From a checkpoint of a small mixture-of-experts model trained on Wikipedia: vocabulary 2048, a variant of Adam for the experts.
Below are experts of layer 5 (counted from 0) of a mixture-of-experts language model. Rows are named router (the router's row for the expert), up (a neuron's input weights, with its number), down (a neuron's output weights, with its number) and show model dimensions 96-191. Each number is 500 + 50 x the weight over its row's rms, rounded and kept within 0 to 999. Numbers have three digits each.
After each expert's rows: a language model's description of what the expert responds to. This comes from a sample of Wikipedia text that the model never trained on.

# expert 14
router:581502548480445522561472524606542555578418484481525446519533511665486513499416520562580513521521436434501481542503524385522474550439601554420450545616530512522480524596474469508453492447509449468492537510439447529532475540573480476541452491462457404453508373559476533506517557462495426535
up2:610572541589480478551505547464433529510537478464467475435505546530525493535566510531462419540398627497482515423470538497598399464484492480474500531424538485532558544498518464565511495521527483450443562452525519493539566461535503542548454526520604527494583508438514604547360474500512496373
down2:545554442483540428521515507490491447431496483533509519439417526550432429502413417554552522460497429507501557485514504554494451536412491502616532520528608455577504347485536484471495530489513537434470542507440528457565442469507514526533365554514462477574464498530460489475499465417544564595
up3:505519470516477528518568495580425511531629497571523570417482501483525580440476426464467533415480498469427417547473390483422426603517516484539467527511512582506416560442478556513503461514507568465525544512459550449450408553528497541548469556482471529475478511478497447437495543494516570440
down3:426350490461493402478607379475510464482552479603473518474522397431386516493519513561546482573464544537512414539532566510516428511541538465436505495427488493547509602544526434585575537487489519511420481512465400566415525467549436421447449484507511517484606546535529564508514493571463445550
Description: Final suffixes closing a word before punctuation or of, chiefly plural s, plus -ation, -ity, -ies, closing parentheses and percent signs.

# expert 3
router:513458508571486535583484470496523481440504524531588471485452479457534430496542504484589538466468627575465510492518553604437559566481430404513511561460555534465502471433547414492525552436511548555537501482531507450543432507373445601367507428516434511517482485504498559619520455463579466505
up2:459485474327532478554511515413493452504570537526474527448446516442533435413578533495441542583592478386412616492491512520505452397512549492422486473590550524524586428522510494501481489567581437551532566448511552542528496471556437473483493464523549546485522586528553448451554449503575483493
down2:444456524531510456554460401533484425505501554666555424454504517526414478495533512514568481494514536525461465442508438596534468550594500493442522560462563527456480433469487546384501490478537490482521522540468433557504413457519470471529462542510519470453558447449482433518510445433596476548
up3:552560526530366470491460521507497592406450498473553510518521547485517534495461577449502578496439449476485446486441523409521521423408630520558567568506492383514445543515561477483452552514543507570479509566492481526447496498542573536449534524442564524525415481614519616505563496481433498499
down3:516572516493552527478526449467454461361488486453488524509591469539439550566511444457588539507479499563485526629554547515544484447587498544503428566411534526471431496483499433482532462469535498555570569540513430548519432529631487440492587537501561454537483587561572511513515441471468498555
Description: First syllable of a word split into pieces, such as de, co, pro, con, plus the blank line ending infobox lists.

# expert 4
router:464497581506504511459582526570491501572518558527534498475529580525516486553435470520485483477502411542483537584505546503537456466576485504530512444576502568486466533486500496589392536507502509469490509514424483513469517512517608560431587523443482517455523381517413478503588555413380519556
up2:567529576466471552556584600467374517529552522529537510502465517539592581495531497393511559635500540507498540541414462545586553504498446471512438492575488518475442428532400435492497484522533497433585523459526498571485458518535577506555608483551514564493434623569539526512496464564548479505
down2:526511472569541503538487496564459512558572495538501474464462491533487594567524426528423519549507501609603431469454495495522517485504379350492539367546498449530493420481523385462329559484559523526519591517454499468546522500522513535513512509523557577536520513489414508454466578490585395497
up3:505487507392513547438507531585493493550564490469459614501514528597484504503567548450431517631522508559521456503470497515511537516502456525479463551476545463459520506577541575498512538518555488449493461442426539566456556463409516513493485524488616499449407488498494537520533552538495434492
down3:455526499528494436494569424510520529505431466573612488493558486566471414465501467493558479500556356438668457514529419569542408466549436506573439520477533538466474435486549521544481474501574475547440507511453445508525478523485503470508559480481540520475502397546430457522472409498490587599
Description: Prepositions, conjunctions and auxiliaries in running prose, plus verb endings that lead into the next phrase, such as in, to, as, was, -ing.

# expert 0
router:473476545505443536494457482422499502584514538462564502480556409527445475460526497483475501470526542450483400530435539583506457498519466448486561502506542577491543491483535505456475484405557425445602502562490538448492467431442518527554512490499463578444437648520536593424531410587559512499
up2:457557460355557615474446544512479541469543554580465506484619518585460577609506500549434466442474497452418544530493494578519363494490586505535505551521552518499380540492450454453458484518504541487466520427503467523470524491511529486547541508442463579481564468462515522517501515488475606460
down2:476471475591446494479416446501548587502466537491497537459548483580463558458513525383469542426483594517525491540503445577459517401453617493496482451478550525586485499491505553608535574435487407521496545524481428495579471387444478520553486470464522542583415549542506549556499487580489446581
up3:539539512540469447448539505488539539536605502543499543464492512426445467418518533447397505542495520570495458419492537510606598545496494573448505416454467431429572452540549476518556504510524542480515494513431485509480558541597521533414433469516488483474468499457579546558458606519609447456
down3:414507444545507489458575443487474487551483529495568396450457402398573506471577474508577503594563424520490517530472431460493477547528484500551531476502447569565498511526487449497487473478539470488493473491422509448540424484416490602496483516505348397440480495542485458470477433415532491514
Description: Single capital or lowercase consonant pieces starting a word, often after hyphens or brackets, such as f in free, M in Mr, P in POWs.

# expert 6
router:474535566507564517498503468557507579523433518416548501475510558687501473539509559546472487421509581505512534529516526524480494528544527467463456532575517463528493573545527524480541447420448446494452422481494504465529420442626450486458459537545506378509428420555435582574584612450459504553
up2:532491463529449491498469674447448487494586485556501394494551518528416518438509548469581422432539403510485464513600438442399569529491561437540449523539413405537512408523416562570500495515500453444462535517378500566575517492577499569480537461490500457469490520466520474364527475480599536475
down2:549574532484530435526520507517539521526541516546471466507425533468489574474392457562547473501540420512529580483486492446504496496458519545465404604602574431544502427556558548499501555452489453556482490479496501571560558445388516450461520606455447588478495459505420491501489491435598543493
up3:511527456462495472459467480491489515428445486497478544537533497491504459519484573524485500564499488517497492520482474427601568501473467612484552582465525589497478543499546543578583493379517502473487440471453468517584485457500448498515634528419589510473499587494579467521583450436420472478
down3:563460421556398464486529525533551435523583487437531494460563476517491492527570616442490528481499608466477479530485567497538537530391543526551492384521506524577461525527522417486456509361502391515536583577523449541503513556459509485459501548524571436494450515534589517478474519552518492444
Description: Stems and suffixes building verbs and nouns, especially past participles in release or biography prose, such as released, based, amendment, re in director.

# expert 9
router:431455520505479497441503511432447412539531405598442540495523604480487462498457449502502514518506490409511466489525490461502485447455405520487492462508482430499457493445556424454500516492446480503496510429514458516405503563504552487471507571489411631566594477455427566453553533459426505504
up2:514520472509543533567476545487503561627527512477516599610534485478500487625525498446534511562489473534485414462448475450515464484398493531481507486474597509450540443524520503490569469582484526558463486489487571459601472557413454548482392404556528473487455548464532550581488450509512478585
down2:470528578526539460496549542484517533472520541519537570420509551482536530585535469589504515525574502594411512431551557508450556398467581494533545463477557522497566472588466493516452510443515502500367411554494508508480472528524507493520452609479443585473436515456484603517487515494497555472
up3:543528459380527496457481483536527520473480522497542454461651508515474465424462602356560508435567513501517430525635517430464503499485518448481447544491494387590500528566503592462532515415518566475524444521489455474526461504548365520482515426524480446431557505576460509523482550458563475500
down3:562560497531532503505546562425494497489514471484349491432467590542490471463393492534538467469450441473643553457430498523483488500529429516497566437559507445492511501537503464598536521539601578548518417417490532454513491521464548455544457614512503546573514483476370431462527521543578535516
Description: Commas, periods and line breaks closing clauses or digit groups, plus function words such as and, of, that, which.

# expert 13
router:456478432459521531397482486524496592455496469442482579477454451490521503366549491517524591468419490537416459518511517475460524484492527454539437433570475544478430476515467485501480484637467374549496506527543537413447580515483535482543477500467529587576464481426578457469479460460562519560
up2:430503590481483490526585442379347567507543501528544471415568405528477447512515480523427587595479564514465528526482514514495420485538354536515498430562446520430516546444569470514549530533520546465504450487520469534424494498503429551531469427569559439570535591532486425456588522498500545503
down2:464527457518536475479539439514484451420531472430575485489416528517510490556501530476443548559504456461447463547469466522413419364458497445510482456593468427585478510435500593507514581496520558430513493536555427560478489543593497506518354512545560526540459467462456498529601543577461583456
up3:502658483532621549463419499512488498597470630453483561445382542483479511467466498503440499539453513452479529548545549555454488488475554581413565526410648490516604463467471517477471498557436452548433443396583397475523480441524485452466564502551489583444547530449533461548547518497490519544
down3:394467398534537497452449402577520508422541444457497439510547560439473468479495485504577447581415534445412507543508484529552499508527484355420467562492498495470470429424514439461547545493466512490612480426467494557505506547507528523494569418507496540491543481410470434498531503490570390500
Description: Letters inside acronyms and Roman numerals, such as SC-I-E, V-I-E, II, plus odd word-middle pieces like cl-as-sification.

# expert 7
router:509473531543430510527555552514399508492563517520438515525556537558494491450507530508451526520525492547470498436484485521495528495536532483415505493394512463473507428455506557508576534555391568522506551526432473440397504503470455482579426516463454627463506482485470468561485527460498505527
up2:516482481520545403375544465487524477455501451573453509553516550454515433486602541557478546471423525406423544549522500476514488404469490545507535448465578571534524523571536469510454458493507482413521489485513410426506501374503486408485509459538588372415570527410503552398505425576542484515
down2:561577482528584611474464481490448524441445553538577526432513525555467595493564504522445433382474472499394488474525426559547398515497594510512512417443477521546525552532477479478507526488419534489562421491481568432485396467456579512528507470507475572513539491480559468459477426524526482577
up3:543527510506508448500577505526540512505561427433502489576535455484455472528520551514525526472455530446490491536602465568488419433499492487469499431493623517555511546516515408473447511405472468482544490457477540448493391498552444350455447520563496533461410542513459525454472486510540544507
down3:410595505498508507507454527575533485436480541508491482464444498530561493516468529545487445400475579471501483498523526537527478587447541509590536558493444607451473493598537534445492454571394449519502537544542488476529403383493481457483434566521533497479427511392460486498459465561549399567
Description: Pipe cells in score and result tables, colons and semicolons in lists, and auxiliary verbs such as was, is, were, has.

# expert 12
router:549448406535543448558434488513590453605558479517547503495501428530462494559467477553592514534516490429554569522514508552427580453427462464444483521510519517514605489510458512536461474537495495440448541498553446511564462474565486452503370589522561403504520431477482445517526527473571486479
up2:600536524516550532459476557537525585467538446494498463441638529411515480505562504424545597462437413478551543488553582466386483466581550504496495512462504527482497476500371519525558521507550518500523546434457556560529525480531429590446570459524601601504545546505604437511469478478476488506
down2:511460438568530507494443476523522514595520550495408471593545594509503598502509472493596487489469427500485485570410522423458521392460445507487517565509539493457468467510443613494505558443510337512475440568556548400466515468517529582533470486490457533503564490439448539422491426512412493468
up3:469555380478518491470555514446490447478452537425493499482452540539540510401504515504483529540503514478468521510495601604518469415498553560505476440456428442528500487512405403482513544507507487490555520572494520499474482429452451553493448473496505509483439526575399468503529486490479478447
down3:383588463498543452448484448550529537543477510559479542508408476506528568505457535577505499536532406552559532471437561453525599446431538531538455556479523476525512523511511518496500485425499514466532491508490561525532415497533558532520508486573479553475495519476457507403471434562518476502
Description: Line breaks ending list fields and = headings, especially in species taxonomy boxes, plus symbols like degree, prime, and ==.

# expert 11
router:504468502461556515540455543546551488564495417483477509508476457360561523551536433435551419484618494529528594412484470490483368540358605509491478480423438444590471510474521563501422584543462478536548527492492517522513536538430516453475555504510506432485542580500476556442399464528444452504
up2:541538505610355608446578479469481496508574406458519497547512483565504454551422545503496516438426375517541442514503484537464557471506543507603432521479443469457492524538483449585558506488573489513496525552463470491453596559523465428484398475624547435547476430447493478483525491519531476509
down2:586506530459459466494478473484545513537495440415532527454479533576504554582540506513535525510451500509578466538546558551439493494385502456530556526633469467612540494501499518490479504550590495490479452489486420551503539532471527395521501508499566432425395468554534481548491474487437427429
up3:431471446518558536440609451523462476487531515522497452522492502515546477494494494483425538514440443564549482430481521503557466509378492543503586458485478466369446501508552419502557565517500506491579536446437509463492495606418521456556487508503512458452503530537451389569502542539548458551
down3:550476510508454512542499566494574488578558531556426526518532564443533545522512554442503515500425436538533496461460537541475522523477552465411516535534457488531475467543583542565582525504455484379527489494473527518443498438451521509445516553496446507454468512532508538495548482535455486465
Description: Second-syllable pieces following an initial letter or fragment, such as F-lo-ra, jo-ur-nalist, I-re-land, Philos-op-hy.

# expert 10
router:570497405462415505495479489549450502474486563498508485617489464391390564620581518534490503583502459494547522493547544524523554466487560497533567569528488530501424487475470509472536475537491501441531489439498471509501447446585546622413471495525520362539437536488408526475523526531510452421
up2:466575466473481446536557490515490608500420543473487493545573482492481540478469511438488522536449459583508481559527440506601400513490503521553560448452621473547547476402445526592467575495629436449503428475486438488559493525568527493531378535461544488468509575475532593528489483564513480473
down2:491542465447467526579472504534509586503436482449553466425445522523504487472449410568520589476530399505605526415622527463489583489486544499511479521556590426568468513516453498519503516552495462479461430563485540431466524457538594533511544525506506452423518511422567488451449493499534510529
up3:521685630448547561491563524520608498490438544487480397434535576488471557509550467513452487407518485481477580489517566564600464474479497563489562557477461473523483498517428443429527551529553457522410550382468560523475474473582512476457513391474532524561515518469518459484434552415520510494
down3:478533486499475403519417467566455507526455525553532500547510465453574488506431501585510518424545537480435521435575509498542558526409573469556454448494453563491471430456544464527507465490554462472548599462524559551467441482475485519477574480518503496595421387452554492517459567496523589519
Description: Middle and final word pieces of foreign personal names and place names, such as ti in Shakti, el in Menichelli, men in Turkmenistan, as in Texas.

# expert 2
router:479537445549559497467534491457465558465472529502496419479476501521457416547544486515533504525414506483561504423501535460523579536487485455454530571447488532559479485445564537514510522458593528440528446544416529468520470490478460510558569428520564472422522532428477551415477606523517375446
up2:461529541512480573585460617495539470443527490465528462416502551385534519607430422496470445519446493480537501480600589467490501485553424549473511491485495416490564505543479504554434556483558492549554530553527383502534447448514499459550481533492566494580542614392569476435441445516476443542
down2:492407501478515516481426459415535512533573543402549524521516566448447467564587455506522507405367461445544552478537577442484450540519456495487495396400444470532539548505492424443482515510486496514468434504452496523451488505466586516465512610591463496491446488435461404462479545452413526531
up3:466466541561413572487475539424487540431519490571467501429535508509532593520475577504497460570483483536493489486385409504526408430490479494484545500538503506515512542496462498501489541508559399648484588459566538516509484483539563425479539549559591549544517384453523552500538490583432524504
down3:488445591485505516516508607461582579506540514477558427448415533481460420513516430452601459540582527475534483492470526488445552454498545455490552488515435588448473549461524439431434500568529470520587547407542571514472474572469479513563402493503477490532469476527500482542530521523460480419
Description: Capitalized first pieces and inner syllables of personal and place names in sports tables and bios, such as G, re in Gregory, Mont.